From a checkpoint of a small mixture-of-experts model trained on Wikipedia.
Size: 10 layers, width 320, 73.7M parameters.
Experts: 64 experts in each of 10 layers, 4 picks a token, a softmax router.
Training: a variant of SOAP for the experts, 625M tokens, 4772 steps.
Below are experts of layer 7 (counted from 0) of a mixture-of-experts language model. Rows are named router (the router's row for the expert), up (a neuron's input weights, with its number), down (a neuron's output weights, with its number) and show model dimensions 160-239. Each number is 500 + 50 x the weight over its row's rms, rounded and kept within 0 to 999. Numbers have three digits each.
After each expert's rows: a language model's description of what the expert responds to; "mostly gets" lists some tokens that are sent to it at least half of the time. This comes from a sample of Wikipedia text that the model never trained on.

# expert 45
router:386495566482538541534536445558548431563534574580562529501452518408530453498571580459509466452542547417492541568591495516539393458532471556579606561579438542582493444414513531433434577458572502582579522435509402486462439468449549528443509432
up0:550533541546485463539498509572569445518456555514472499448487475594522530510427406396510565540519465476494462573525497462550499553504428549507495472445493546559413449497420519482464472417582523451417487532537561501471498463541455510397448489
down0:514522486513522508531324481439483525518433465519436505520526512476563488532540419510527514502433492492456474512491454482481513471499535576435523425447464483489594455583452486509490437470508510443584436496546479449569547535491531525439536397
up1:511577521570476527503455541493501500501424500524449549552471494542512522464529549480488624552522488427450523519499416483515513469512455539452479451433405553524492487559538540501513556435573428527524524466559519409526501455515448472508486459
down1:471559532485582518403471555448532540466461464506520479517529559421426419517475496443494474507464523530368509588575447487527510479528487568601587533502569436538489523506440528526490492552568540419466602474548476547497503552488583491516489457
up2:484515509436476542578496443543491465559462546592518456511382510400474415391479517567480469498435502466433637529490414493508423461465511517484473502537493492503555537518463559437480556465569494513599531432549440457522564465501531530454473468
down2:529455500466530462493468626616510549600542540504467472497503548389555509542583507446513508507523494511474564459427498638457428528462390502569469502564482432513495508551522567417490470509542465553454512491525411576524524465455575533475506498
up3:415502562441475485549509506487495566488527503474505600361483547464582480521582550502535477457485476477490499544522489510600568457507513485479592452476497517522443475483495534487456554486503531585465448539511575496542521442405486472559454490
down3:530515495519678601610465485521528514513468551425504448559477491494478467481542534520367519474483516441491493488575528465395505454447525477400574555454496498482494528512456510474544531540460481595341580517482542480484440526525539515567498511
up4:445504447472586525531558467510537578558587494532456551543539552424591507475516516503474560598500426474517515486515523481425528499449466467483479599537509541474506533439566489471494507477552466501497534528534483539520447402512491406486491421
down4:528495555410508493435563494394494560494427485485523438483612530460422504559424500480488468438454535477463510429392507437503457498499503393499540489387566592417487532500470540537543507550515501499469525523489534475492431441550515520522474605
Apostrophes in possessives and contractions like saint's, can't, I'm, and verb stems after to, would or will.
mostly gets: "'", "′", "’", " took", " make", " d"

# expert 41
router:525516528512501498551498442501475469522448541559564491464426508495440442539543566487482521445510523448485525546530445471549440499521428543464494580483452552520440457462552531465444509444548493549549514467523471468488484477451572453506588465
up0:433494570496520549511584472499459430486449482539516546425623509486532550437385543466473491549674504523447539513577521501475464535523413497515428405384481433569491456510546435470486509494446432519512572478519454502547544469470523503490439499
down0:621523517507471492545423623530541568430437444433474341497530499457522516559463465558481475466496494512493567499514488504606551552526462514585592434540574564468509450552557550477507540525543506539547459446542449452405556507476551474499477532
up1:461566500510504537521491587478459489487489468455522490522482560605458456511486446442564440540362493475431448412502395512532421431432518568414525488521525519466597553469492575487555546458533575550473476479500505518547515570485478488522467523
down1:480467522465425361389587561472416553491505508462486455498533530531395473481482521523544527431516515520527583483453475395499532502558442468496504513452414482585467539485472543486449499508570601475420481563518552458495531489518463461497542746
up2:441552508496545470460487446486464518458586497433447505507479404547468482409533450494477448409516582466539449537463462467510512555466436596473555539462539635535475475477450416473552568452519472454496448471502493624452556426506518512403397490
down2:454514581480372544464543518524485526458558466470481573461569542491539501545473567482445459606457510433524466586600463526523467506495471557557509505494430545395535424532616478536435499592449433478634493491523491482520497467571436541447480457
up3:505469508521500518496516455472511325531397565486509576527416435445510586512626520523436435471454544551540534522569434539526449461445468594636510527497410598510553494507418533493590548438485498413490465449545488536522463456479499538501500481
down3:531429471506436511462556498523509543453503512338546431488591496564439453571507434539480525481513486466456538552563435504461518523504558424470531478502505516598487557495558514507475511505512510530436451619582530429511423511481432540464447595
up4:528474497485517512500484540572540441568458618442542549540508479449515464524521569481499493496524486535509540561534430397513492435532418500565485474464424489495521495444372560483506583531534499518462537492495557452456482464388457436401557476
down4:503484537515488555536480481536518590472492452393437504460478551451421461430466517531404559534467486538467504421531375452528444470527549529593566453461488491495540545554588589474523529455530499516510583563481581433441389519471415471525521486
Commas, conjunctions and prepositions joining clauses in running prose: and, to, of, during, until, while, including, by.
mostly gets: " until", " but", " while", " than", " since", " during"

# expert 39
router:473554516513525537559542480542574482571539535484475547491422405520487555450523525592518499459510469457498542510579447472542496479532464602428481525489424581555400491420483558505453534453556453579593545458538412480463526361416440455526507432
up0:463468536520507468509555386451465407586431466560515552498553521378536421538558446393439504478484453436460469536441532414515483542482517591518530475537521520435487412575560554501451533507604503505534540578504438539524574471449501566446564459
down0:554553541509475594565578475524535520495428580552519506588455491484529413497533481480468517463552437511545515357554535488478485496395547520486484472497534418459554511506603433487492417400573528582551492498393597440517485413502482425484489404
up1:506492624529380456467495570574579522519469666456517535466423511489446490460437524554481486487478489501505497564513521485473535389498552399452505517500545463545504464473505472421512504478517488540564510429509491588504457538450500521453463432
down1:629461529453524437471527487456558481376457571415613517453442537486608529486423449508533604465490523454506367532594463470506531452460512478481490441536540423518557584446559506537461581528575524568522465582581507444538520477478542539534494387
up2:453567469539500479523485406492548474493449566466469617418515461558533522566579494538444521495500465442525547575449507453527439377518505427475454383563572505454447523498445443543408559463467512479472509533501440536473532508521612522448526473
down2:465540471513523521476457551495634529425557404514485440430566451463578554458545629535503510448554515520520465501546478495295490471559483490504528528497419531504523477470422507457475486579499480440559539514451607519569494498478454491483424487
up3:543480572523508420488535567576476521555456547604513493449508544468489554489498517494520489498574597505455532498386506521487323492453488437472521489416471426412431486514609434462491481460573442487535479484498413583511495495443544527549522468
down3:486466503500510469517433556520529476556500476594532518488470478478454516456563505455514451540580520454542510470521461510428470494570524487531465454558518496424513445542513533575438449454509512525585599551445476418457442336538442518446429379
up4:432523455535610518508550496510519539509489435484499442528465499467490487428570484585428513521552577411539432505486427554516483561572524521496403606472535536481475481509522472542571591515491390495520541441469440413461511402532561579491513498
down4:547551538526502507476424516503532550446546435474519545425507524504557525537373487505500472479517504618439512517496494483394534460556517508558491509472484552496523449564517533525502575351490485524639531364531478555452409493436508441451420396
Fragments inside Slavic and other foreign personal names, such as ov, av, and, ić in Zavala or Aleksandrovich, plus year digits.
mostly gets: " Votes", "av", " Ivan", "ov", "iy", " Mor"

# expert 23
router:507502540492550493555501386590601532517452548506510536452482537405537495463499479558509556422530466443499543488595442533540464436481442514484570551493405546522473431461574527507426562451580479511552565473533465465523476456489443525511545474
up0:516501448594505432478435469638425545482538525531620591486540481416566537547415498510475518502549492507527460560499551474466460531477500457467476559545643475504442516486458467413503497448539529545406507444482517495512400488466433473397525452
down0:534571489483462464487457503490406528475563543524609497466495504511524519422516517478512513461463470555543453505452392480445573533582573527517458509521622527495457480533586571403461527487520541516424572440483484553485491461486442436516437457
up1:483533560434494496534550433497586585585623555530523497477473496412544408516541502621489412501466534577446532591511476514541581473471591502559547579464449497565523503356536470516488590475504481544531536534541388413522481510553539524465460467
down1:533541554552550436542502558516574503565469410510527470434457467564472469543583567449478446416494561498500403453482485495493592469443453465533447409563544525494407431564561466526495442490457508468497577467519534463443495471469501542463479404
up2:485519511484535525458520521558444550527586377501498517534623424483513497435481553479462536473476506506485465494605459528531504475633365542503493489473513519466375524473518577532374481544499464467522523439497444542544477498582500523446539472
down2:559440493421396553390416548511562560512497496453503549558482554567507433530412578446529530417480473468609524539502458497443532440486546535488512506442559537452579584517457526431521497498482500539480557608567448535564545454367466466466536604
up3:432576541513591521506508543510442428513354417558490619504467509454547455523500543430459641453554517436458465532406484533517420499423492527540469452476479490523324567517509497428466560539488535588558511529487428485516477592414583512415450448
down3:426524489547487506436515394472499459500475497504473444471527403505501444551557570495473498414452507468485537504445492553584466509496552526488542575477479505550525541517477499486459477477458493531573505538512465569450481543536535557447470440
up4:446519559523529546498524481550511552530399518514439567435504545494499500542465470426480576464549486401521460534495541558599422587457477626431589534498500508476481456539434518432527518516545470553496467520476421502443429518530463549551500467
down4:525559523523439400556546498464449605393466498468425565490547575522402524504440569441467550532535514511517444590562449492467438515498537455473448582576515514471522476518500498522493506482462528510476582472372485479507497522526484476477436501
Middle and ending pieces of foreign names and words (Eri-ks-en, Vol-ks-bühne, Dar-uss-alam), plus commas and pipes in lists and tables.
mostly gets: "est", "ver", "uts", "ber", " majority", " Mans"

# expert 54
router:509503553521592513468474428515532510505441489571503539408475495443463447534514561593527523523545539474467478530522456481553518524487477546443544551445422630536467457469497583365432570393582484530548557470539427470498419497503539498417465444
up19:452582485518526547414519470516525426442546495463520616540534407413564443489477485432448606523503581353504486571464513500534453514490435585374503635438497463503494419569532464564499526519438472532507449439518565451572521546543522487425530489
down19:531525552405455461516483518502491591559466444504562485532439564492452504535376495587487453466525546508543460473517396556491545504472597512448484487482600558508484486552419435482413475486586555471483539523442579501547536547503447459522539547
up20:404484567498516543463465519554559472520480543548526525593464394427533478445523591477492559463531553520415558447576547445577464475526538599437499534510423527467435537495555443539514518382561482537484531443629576516457440438433493440530511490
down20:444481491478589543707515506497430451542414473416520488519455580586503532479499404501494498409541558500522470480494465475517462504551536473578454591497511563512506503478494468528464542478410498475390546446464422499435445526431550507464492514
up21:466533498525509550538567441469622538511386567563463546563547480429477493469486510487538495475537473476467456531521506504509493496566531492524471515510501546518417574486503529440396548434523470510494601464566460523592445411406503449532569475
down21:472424482435445520453552429540464435500459476496482593545522489466506479528531560596509550561476517498577479550521569469518479467427551484403487519561510523434473472507443499510453486577523534542458524501643436422480495519492493544487492496
up22:484425650473583464526531441428484426546492546564480439492449519512542475550490468477504495561567483516510445490554448527485385561523429433531395562540491488474419545403478556555532520422559520426484490500480506524518493506468566471457545428
down22:530472542434519644468475484526572538585532570629437416492464501495522579612392575548428495442555425500458517541434504501508642529439420513501535468442463495533515458576525454462499436528508495596531408563536465520486418475502519597515522500
up23:441594482613507510510537408450452534456506481565520524500529548504470567469534453451520482516499464405565529556502431487556481454510499570503509581571454476571401440428436511551549503485474483579449526476483459427544476484516627523410516475
down23:470505498472451417478622517508464516551468570532504541487486534522569527489447469492419482571499536533420560565439569527482438472491480612501447551405524489450544438504496529531533457427403532443425461519533470433511438487517499517429499510
of inside formal titles like Medal of Courage, plus mid-word pieces of foreign names and titles, e.g. Quer-c-us, Bey-ond, O'D-onnell.
mostly gets: " Angel", " Preceded", " National", "oph", "ill", "oux"

# expert 18
router:469590547506562568568541435480523485535471605572556519509453508456562471431508599478454539469549520405440591551562483404524490430504483478525580584463454553535443455476563541481559570437603424525564570452518452460540471488488535490427477423
up0:485587451444444452500520495477512474550476499477491587523514500460516476466572505485495489327559545462475439586614529539473455531549473498502541460545516601575479463458548476504521511507505601539565499476513446532566431414493514467486483490
down0:473509552501528451510538477539398414543476570515561548410528523538541512467575500525595589471522516493543478517517496423519540539520438525494560480546549513470488507525453509450458436648474528599473466518533514427484510457561571456509549508
up1:464494452398484562406439553511546433478460500494538487459525369526448553499557549530462566569508464486530405517593500600475560452523449587491550520495499565503518501528461467463518533477358457591493493417436543417462563509505433446422464477
down1:567508488504416496549500611515485480482465525525491531391482467493461476446494398533522497480499510431488441488530518577485536504434498590483420452509472450421510513495493478471565548503445489433515528386518556495477510486524504616397575507
up2:564537481455488556421579459506537532411505447551540539522445511570548464466501520469525475406474541344504606588435470485499497469549555497467487529547491404504508405560381451512546471554490513506514544523538541434453543522468520584515429473
down2:466531443492470511463480475459507478555498596551484505510498511508431456473444537521492441480488501570558400410485577537513585504445515468475491520388477484418476511519536422594491518489507552531537516432459499557574497537523449496504500427
up3:457419506475507463544483527536542557514494565530541474467483574498467469498607455518600565415489454461555531503562471517566518485565416492582502516558524540577509435423411616498457531508547465535504435534528452485473504506447519468502538479
down3:456526462551447531432571427506500494499501436464499493502435581456479538564430523574438552545454524463474423596562503456438443456504489568423459534450435411534575535498485459512498469484459500458544546419583479495504524457471566476550547479
up4:494478538559439477514472432505471448507502548580505469424496528532510538518541505546515523476571489485560586611478509540520488458448490477559499566546589609444513328411547568461486408448491525529433480464588452582488499470434494475544467462
down4:481393545529418542442529538490481485493448543583431564479542448471520497406383488501470538493530467592441558511487447607478561469450611438586531535573460464528428499455487527494497465473498529484561507461500549439530376440573559492598466518
Abstract and common nouns and their suffix pieces after the or a, e.g. life, development, training, precaut-ions, testim-ony, search-es.
mostly gets: " life", " use", " development", " water", " support", " music"

# expert 1
router:505462556553551531539487441579572471586447586511530526555451410485510454529491517514488556473540526513527591537569426477527464560505444578449474520432503477596450416402554535530447573456551593543560505461537427415474480480506497440469593417
up0:473546430467518496471464486378420483500568471443543561512554460556498515480518552477487535493457537491496364513466435398493536453567355460449555613482498523568475443475502503506492491527554474459527557480482475534622581577462464532551505436
down0:522516516490518488516563483511511445426477543528537455564520521497493455420522611430512503456411365521531458543569595513456485517496482537500428483556542538516504535571480460567533557514517524446424428577541465486466485484539524519499383498
up1:466557421542454551442527522489450450446382466564567484544461461430505453609621513492473497513434433491506517470507499465515389499547460541470600520432505501484428499464382540427457453405481481495451481505510492521534489469526503478510473458
down1:501494622479478500388490437428588392545513522516435520474465586604437407543433483432500418599561495467499530504449513499408522534600440491548469544524488489478464514427495468543526506518446535499456570518559509424518465496529589448539433518
up2:461483553503519551439575391530538481553524408511509523550486566499547514389586561455444573492534598570516519478521444557528562458553517567410496488556479528572507568557490497545527550494496466459492497515521470418493398508533502389478551535
down2:520475450516548451438502474498428494485524413475564492625467550493501497465546488526466470475577503475569486531493488466486483513506544479441489486441546444529446548545492531444496486487479536396569572548490531474558538488488479559484483800
up3:570499465537532557471525410476456438478488444557532551523483572532461469584469498467501485580585584510482487438438379541548485487472522475584568514505448475419601534573489571392531509557519488438497591479517468591468545510421556421493498467
down3:405529472437568566429532475514508510520475558504546514533416597440471582542564523480495458489455524461492452533527472491592532577454493477409547542480538528501553441489449504473562456476594541480526515562489384544487557630452516430504510454
up4:434485435430509518543466467476469455639501550618493430502473488567504495541434495510416554473468563490415515518490420514516496539600484533514538519483511531560415538496542534470508513437540505523524417477543466488437440462508428501568546489
down4:433484458357499507571509429503517528532527565510529478522488511569546514502449460545514448533507573464488498461474549440442443434554442490520579568514525457529504557496466524582495547486484496568500527468522474398482516519515561436535656514
Capitalized first pieces of foreign or unusual proper names and place names, often after of or in, such as A(va), Ed(essa), Le(ung).
mostly gets: " J", "An", " Cal", " Y", " Al", " Mr"

# expert 13
router:470580539523525513471497452493548532542407542543548555497496498493456451548507522461440522478519592398496499617566482470528526481498419603488474549536475475541419496485532564491419485485482528499563562446525439465465490417537486468543484420
up0:483463516566578548504575407451439465579460489496509578539401597486472473593509470571510456497520532445470485468435451442481532445335490547550444559487590548542498525460541451564562485591498493557467562528492509523437483438527509468456464453
down0:561645430551436387519608575552528446469532498460493515539503489502579526566474520458493587500477455503510570496632547522429472422589509481603536392475515533492407514466525561477494496514553584521497517471533518504623499430562457557461448425
up1:471482512549418455505453590549481590483482482544536515565429463453513521437559555442526512452621476559596514356542570486399531527477532540445489562536484535516465463544510585472567485462513446493605587443438494493543531447448474444425533401
down1:428557557444464502526382485495551470500485574573499426536392535561427456472425440393541547506458505555492588458511461524470514543483500474522491496554511580440564509485446531472495472531532569468581545476449501529475459548487516447481542494
up2:510491561540538585469491505479542560448466554531513534602429560544522555509488525537567540553556484476493519543513440417488504452534475429467602386553501461436485507477577399419440520521525479487533458525562489507526476428490515478361505541
down2:459469548441442484395501500501481562465445451499480510570526582610502492515525433479483543543495524470492458580434560440467458433571456507474491465493516473501434533409546418504349554485504420483473447413537485477530526539511522455483542767
up3:448620466475415516506464472456473522505446494584529515564522568419513479464603602530437489529522565482444447581599487447486540505485410441499465485500507546521527479471457512438570504471472492558573441460492448445490509450443422440459458478
down3:462588457543489557617558556517542500431493464523418474531521459541454485481467554576430461511404493559498423456569512389526503462550500467502488495511505494555535471580455492528544488404475522509493544571517475485482447422494547574508448501
up4:522480404466408556524489415476572495509478498489521559457496549478574377425459476514448609429495453430510447525586505588425527507357515551511472576515467516529474445475470567549416496481509508564551486504513496464616624442500463549512470462
down4:622402472511404572534532452487608552508437565473503474531510466589495544497512491559439555429455460550531468511525607543508356447465553633564568530488439468563517506449450510558459453513508526476484534428486531626433508455465487498475401408
Field labels, section headings and table separators in infoboxes and taxonomy boxes, such as See, Personal, Genus, Coordinates, and taxon name pieces.
mostly gets: "See", "|---|---|---|---|---|---|", "|---|---|---|---|", "Personal", " Coordinates", "|---|---|---|---|---|"

# expert 61
router:456559494507492516517488445533509455550497602529500508535430508460424426501568543545507510371510527482482580520504454442598438427530481606437570570493451558532407495492514539394419562463572472543547508448584443452511443440392529493438570502
up0:458561581516619535565502416482559435514429559596597520518441492483565490467484516597497555466499502445424483532524458551496512428450478538526470520525542525568524451431541569496533552472582455547522538488594478414510595440508515529428451410
down0:501494481465536487520467534538489530471537487498491474566472537440489510450470518550457522509492527463488386426435443537519505506539480520528455608432510484572520471478508574594471393474447540471474521496510514537483531481599523482492499510
up1:505501576520553504573475505613557543544498604518458592525542529429509359467449606457442525607521564531487487548550542562455539568454502547579651472503416555501415434518512442459431545444490498493558559331467510542558554489454572531507556473
down1:606437506545516514502416497524548559542483569426469547553540557439449481456545446533434567518446526521554474457487484425442505495396530605500454467545455527562547496520472509545572520510412497457506541445495591487494545440510397441537462535
up2:552470572459511497519511435524512363575458462541478546534481456419526550487474573548431446492613611432501514513502504599511452490469452583588540534383460572472533451487504486510460450551434505513456564458502415560532514468493444526580526440
down2:431551451493481541587495478595496429562508491552467576494545489560456491439434491616578376427390402489526488432534501516537553465551461500558435513412516507549600467416497481549488482419446445484556469552483508492535548460543443519546488505
up3:520568646519558537461489516509539451570404559543549608497448508493545474447481581550500500534551549467499501529579428445506486442451455561513493530462484451595471421453573502520498551479538489446519563446484468491537505443450555458456566385
down3:419570531514532457491507476540546468448498481521528522448600511444547445490474477599453489524433563442474435498436496508470530488542569501499409425457510380462483480524489620487456527499547537464422415467634484468580496503504459467457593489
up4:557463553495445503502396384434509536589526555543547508497534499583490526588536492458612518364500516517609591475546504481487496460513526523465445533527482495449370458340473522563440539468628540493460648493492475495521541629512485537439496468
down4:551528524484477470435520547503543442439436496494451515488509499516448523548340490464408399376445473487451494622436575509455439577536500359514578472443494516515566414467509543390458540467570542525500496558510583587460518513500528509529498453
Joining words and separators between phrases, titles or list items, such as and, &, but, because, featuring, commas and semicolons in genre lists.
mostly gets: " and", " because", " &", " but", " featuring", " or"

# expert 29
router:446578546525501559480507516503537478519474516539528465522467498532459498497582540567484522486551466454452522541506482477522438402566409588481592570494474531562481534449585499458435549456551429540514539450555504435569503440474512406461522477
up0:535475576471494441559590469520565490525560487552451531485461431463546402521540500381459550516449493467600456508522549464512422583502485502571392518495461514527510515534572520505504492490526507571422551518543505475451534518607488537488462435
down0:565455496486516502440485543431500523597431515457517405475437492418610466554455472449490536487487492486506483488513446532551559453483518524582532533504477501527533439532392427467448441502408448476465426586510560459471503469463424461410444346
up1:557489450534523549605439491494571493482524510511628469471525551485521618507487567591541558465594498511480560518486525351528547388483516505452577554505457540480486467396566467534477447501577502451491566422480480530486428423421548468478504494
down1:510460484454440522546469621450462492587479452497450503448475496521495476518557363570525570514441464462416424508481480504578455458486511517478530437529509510575441553552565451499444471460497531475646456532504462595450380519494571541556505516
up2:446563520450491442488359540515560521504500507509482525432531528477466532515484532529432533500574511438473412526512602422539399457588415449540512536471492508503466443490620562412446566483453446547515489407521496467506479529510519456579486485
down2:441523401488573552413383596518405512473465549499519519570511526552527603469540567498474513521523473451528465573550483443510446509479491515555527547577463492510529560513469484483532442553503451554602471508487526517458560507447500512478526564
up3:568466471515566441487519415519558457496486550497523476427464485516429503498476519617468582449507625491507512470537446566538438540514507473463445609520507473500520469453471628510574592501514469515563493538588460487429515522478433554492519474
down3:543464481509547481462523449599599439565543566454509501489477474463505489599447553551478540469569520471527507492459509522467469442540484460465479558429577559428483436514585501511504524519538477545511493574542522547496460546578445349486471482
up4:528550569508460527461563500508417460458468486515556470509435508482576538470548560403519468497538491491457432467546504478527465483485537495514502451501515550586540497517500442524583479452623529529474516470478540457432550528422385500432499476
down4:432520531471463482435496504502493517559491493425370600509539518425535480517487532397573538457481524533507477552527525492494533500457475421467503503439617517468518491542498465581486539534539530471509515443435493588511497517560506585525514463
Periods, closing brackets and table pipes ending sentences or cells, and final digits of track times (4:22), often in election or results tables.
mostly gets: "\".", ".\"", " Animalia", ").", ".)", ")\""

# expert 51
router:486519550548553511527422515550594467506464578527481494461507530437533451426444643572448608469582540440483587585545491435500468495494511482450525630470456591532480508455567541500426517512512486536568572437541405429529455435447537467472513409
up0:535531494462580510476474489553438449500507482489526595507481455502502484544533510483547482551405482470382450458464451472588493375454502533517469458444553467491424447476536540409571521520495461499573555500446530571538444427524488523459514467
down0:435476528498432516537494498482554583513491479557502465511487428434473493459541566498443496432513488459526616448577498530577488465533610504450451467459486537528457529381470501474399416434462446553498506555550410487510461454563460582538493413
up1:443501515421559541459519461487498621601503456546474525469483495476441537605507468575493446468546475575483493567439513522465447553471443527505592522529426599525491464477526474476462549525568532510573561490507578480550549551520512430500514510
down1:551505452509479524551445487460502484538493577503500548496573418535520528531468523562564583495470514444500482477552472535431458439524531504504550528436535423460573532524599476562522404494472532528418474461438458456574557516584468464444479514
up2:506541517488534492444446477558466497495467439524569550518396468506575470582532547530517538483497466578473481526579444469540516476536517502521589404552616514537486471496516565426535519386553460532506578510474507446504440511482515475374498489
down2:585542478564384632494503495433521469463494451478481458376478452511519551537481465430487456440513499583606463453528503403507504541559546509539604460374563498510505435474555470481548480541556472426464501591447479578477455500506559618489440418
up3:480444506465553506476578474515556481499527472456520489427403445477516525454529462486470419547568509510466578450484449477566478481486529490633509440489523467557542546515533405497441573350568459468525522409558512524474523556538601582569464477
down3:565496472438440488543486549548469514499544479554478503471559489497501487493401524465461493515498509475507503476605551429538514440493530438529485401469569521509466517463626449437429603476493544418580492473507461504534479517528443473496520487
up4:481437497599463584491523496465502481580492553490435399488475513396419539485475616504503525526512516528401520494498493430566451483530472540598472549403501499483554510538468551595475602517478509554606449487497463487500529468542548495497528482
down4:482490513512514502510441464524524451488456469519418633400456477467596604529544553531544523459592543493565497445454523578452484518451537452550468457437544456539535561448541514495496493480494474421477505494519469500506494514564550499484510411
Ending pieces of personal, Arabic and ethnic names in prose, such as Khal‑id, Abd al‑Mal‑ik, Arch‑ana, Smith, ‑ović, ‑elli.
mostly gets: "ini", " Smith", "ić", "ani", "mann", "bert"

# expert 44
router:451536540530529591510496444487594523514456611577584517514480485453575464435463606490458536469571499431432526557549449415510439426541478505494524551468456533565476506479623518463541551415562410525594552387530472444562531430499458515456500446
up0:381509481439497498569485452533487526501414485511519571489451549560517474476558494423487544428494442460524534547476529508478502614409504495460400492455463522506442476504492522555532539312508550515470512564543515545497499553537522479529451462
down0:549500570429531460325520557476440560502339532458467473408454508545524520507488496469489479543497593498462571542497504505464566499600426523495483444497555574490378512525461537575545533416569475512481566476460502456491506464538589504630503531
up1:503503565539584562437559467520597557546457457497578474503416462490571426510559510483478551502441549553570528503478490468495450632444487527522449620471465560535409464458584605504496491480429515401400453499659454404511448509444512421566478440
down1:503521387596440520408513490538554535437609566428555490590455470559497491479452556520487427437462571459536498469461475514468443484526462526487562576454419523516460580528474474500483468572491582456519562457473512484439529432583559517520518528
up2:496433512469438520602529467549567543520477459522581511633503455459462495518465501475519598483403494445493532519555464523489491570529566500500452563405500532559501476446475509447501497489472605521522534410505516494485501553496497469463509468
down2:496527455519411529504453422572564512529520491412497512448405434535495546521508409480511503522548498435443549370543439490430493548557548452415450472499506448462571565537501523379567459527476413488385454470496518479540446524439451444533460516
up3:553450555499529555553547441502549498521486484488582465463487575496568441490564470499406558436566509476472547491464464526428469560499499493392465503434492483548468509518519489501562514517595413522522506526474486559584505437448546480516527500
down3:423510484395442455500473463549444606432523530487519425513508560528505501481399552403458477543463437458454507452423596427595487509463485465541530535487476510495425490459481454458483460523486427524526533568498449517470460547523394471453469494
up4:506554575485521471502512451524538413532569401584509516477419484552453519474439594575432454600477409534366483513549454541614570481538482548542484452488488616515519534462489538467468499516502512553477516506517537457549536504445478525498551490
down4:547572478545588618499421537533452569483480541485437596571511488443463495540489571409482415547459559519531565383483513453501542434501514434532468481496471457456471531628482466461558560544555541419533554483491542461446502484542545410473534643
Measurement units after numbers (km, m, ft, kg, pounds) and general nouns ending a phrase, such as coach, personnel, engineering, services.
mostly gets: " km", " points", " music", " development", " events", " training"

# expert 58
router:487539599523574538493521433529608545586453516564560519551443490463547459463574549508444531437576523450476480510540430437468499457458439633502539546406482481577462493492535511493505560470516459469479597467652467518484415433439554482501526380
up0:569510468591465523512543507589541618453384531571436609418388412448472450502423523438574465488454548523486464497499556426497520410468554587478459572485388543498558455425537541386543480517508554472590571465508418584555506439482510534515550476
down0:520517461555496478551397516419470482555453558579499478508369549537536541520503446555626589482481510458456428468487523406544490515438482528508570430540484499518466494512580596464463357502502555526548554510479550456538487436493582407414567460
up1:591514602600587391510549428598463519543513529482476519402502472517446519502496453564492567536536477542510530525487523602467392490502450500470577537594570515524397534494537542514453418507492425498516494535503483453564478515497489477532540441
down1:469530530491486448417482562499523471460511527448511557487470518603532457558490418397491449499452499471440444432557568526467496541550542408579451576473469410568428469497462541613463530463501497529577446549470465460460507512533443567535594479
up2:489469543513625437511472546498543512541545497487541585657508533463586463504568546525396437573498493475448471484462458464530511514375436583548542517468527502494544475489544538387457485512557551498528452415434479509515415449510442540575502471
down2:411465451516502477528500514450569497531482457400563557497573438510491492544557504486515498433486475483576495439608514623585528524497523503546556556560417482482508510559423437542478556483466432486479489525374551480506484552447469510611480481
up3:459584538591581445471391465552526501516483459543473503573483496433493472465561519512515507475441506490478480564519515457490555574540353491334435647495545513563481517461498566550458505501528589527500523487493475505469481507529382483468509484
down3:409636500511468501491506523495435498505546489605439538454537538484533498456565593576522530455496499547403558491439489534489405444491507495545431551531503431468588492411409511496567476510459428464523484451520622527511431529487556535450517592
up4:382560491522573522500438420521511496579486500535479554461471499480448454469495495495516483487564532499438522521484441424521493501526469534563503421593521495576446525465474558531423479554559456541456489446506494528513381433527578560555466482
down4:481484541437534521453465508488433525431484419528476470561569616464418510501579454484494567484519485513473385538489499511472603477478547508488430461448542525528470462529570490533583542473518481537470470543538504549641478368482507435521496500
Field names and bullets beginning infobox or list lines after a line break, such as Kingdom:, Population, INSEE code, Publication date.
mostly gets: " MPC", " Website", "Scientific", " Clade", " Phylum", " Genre"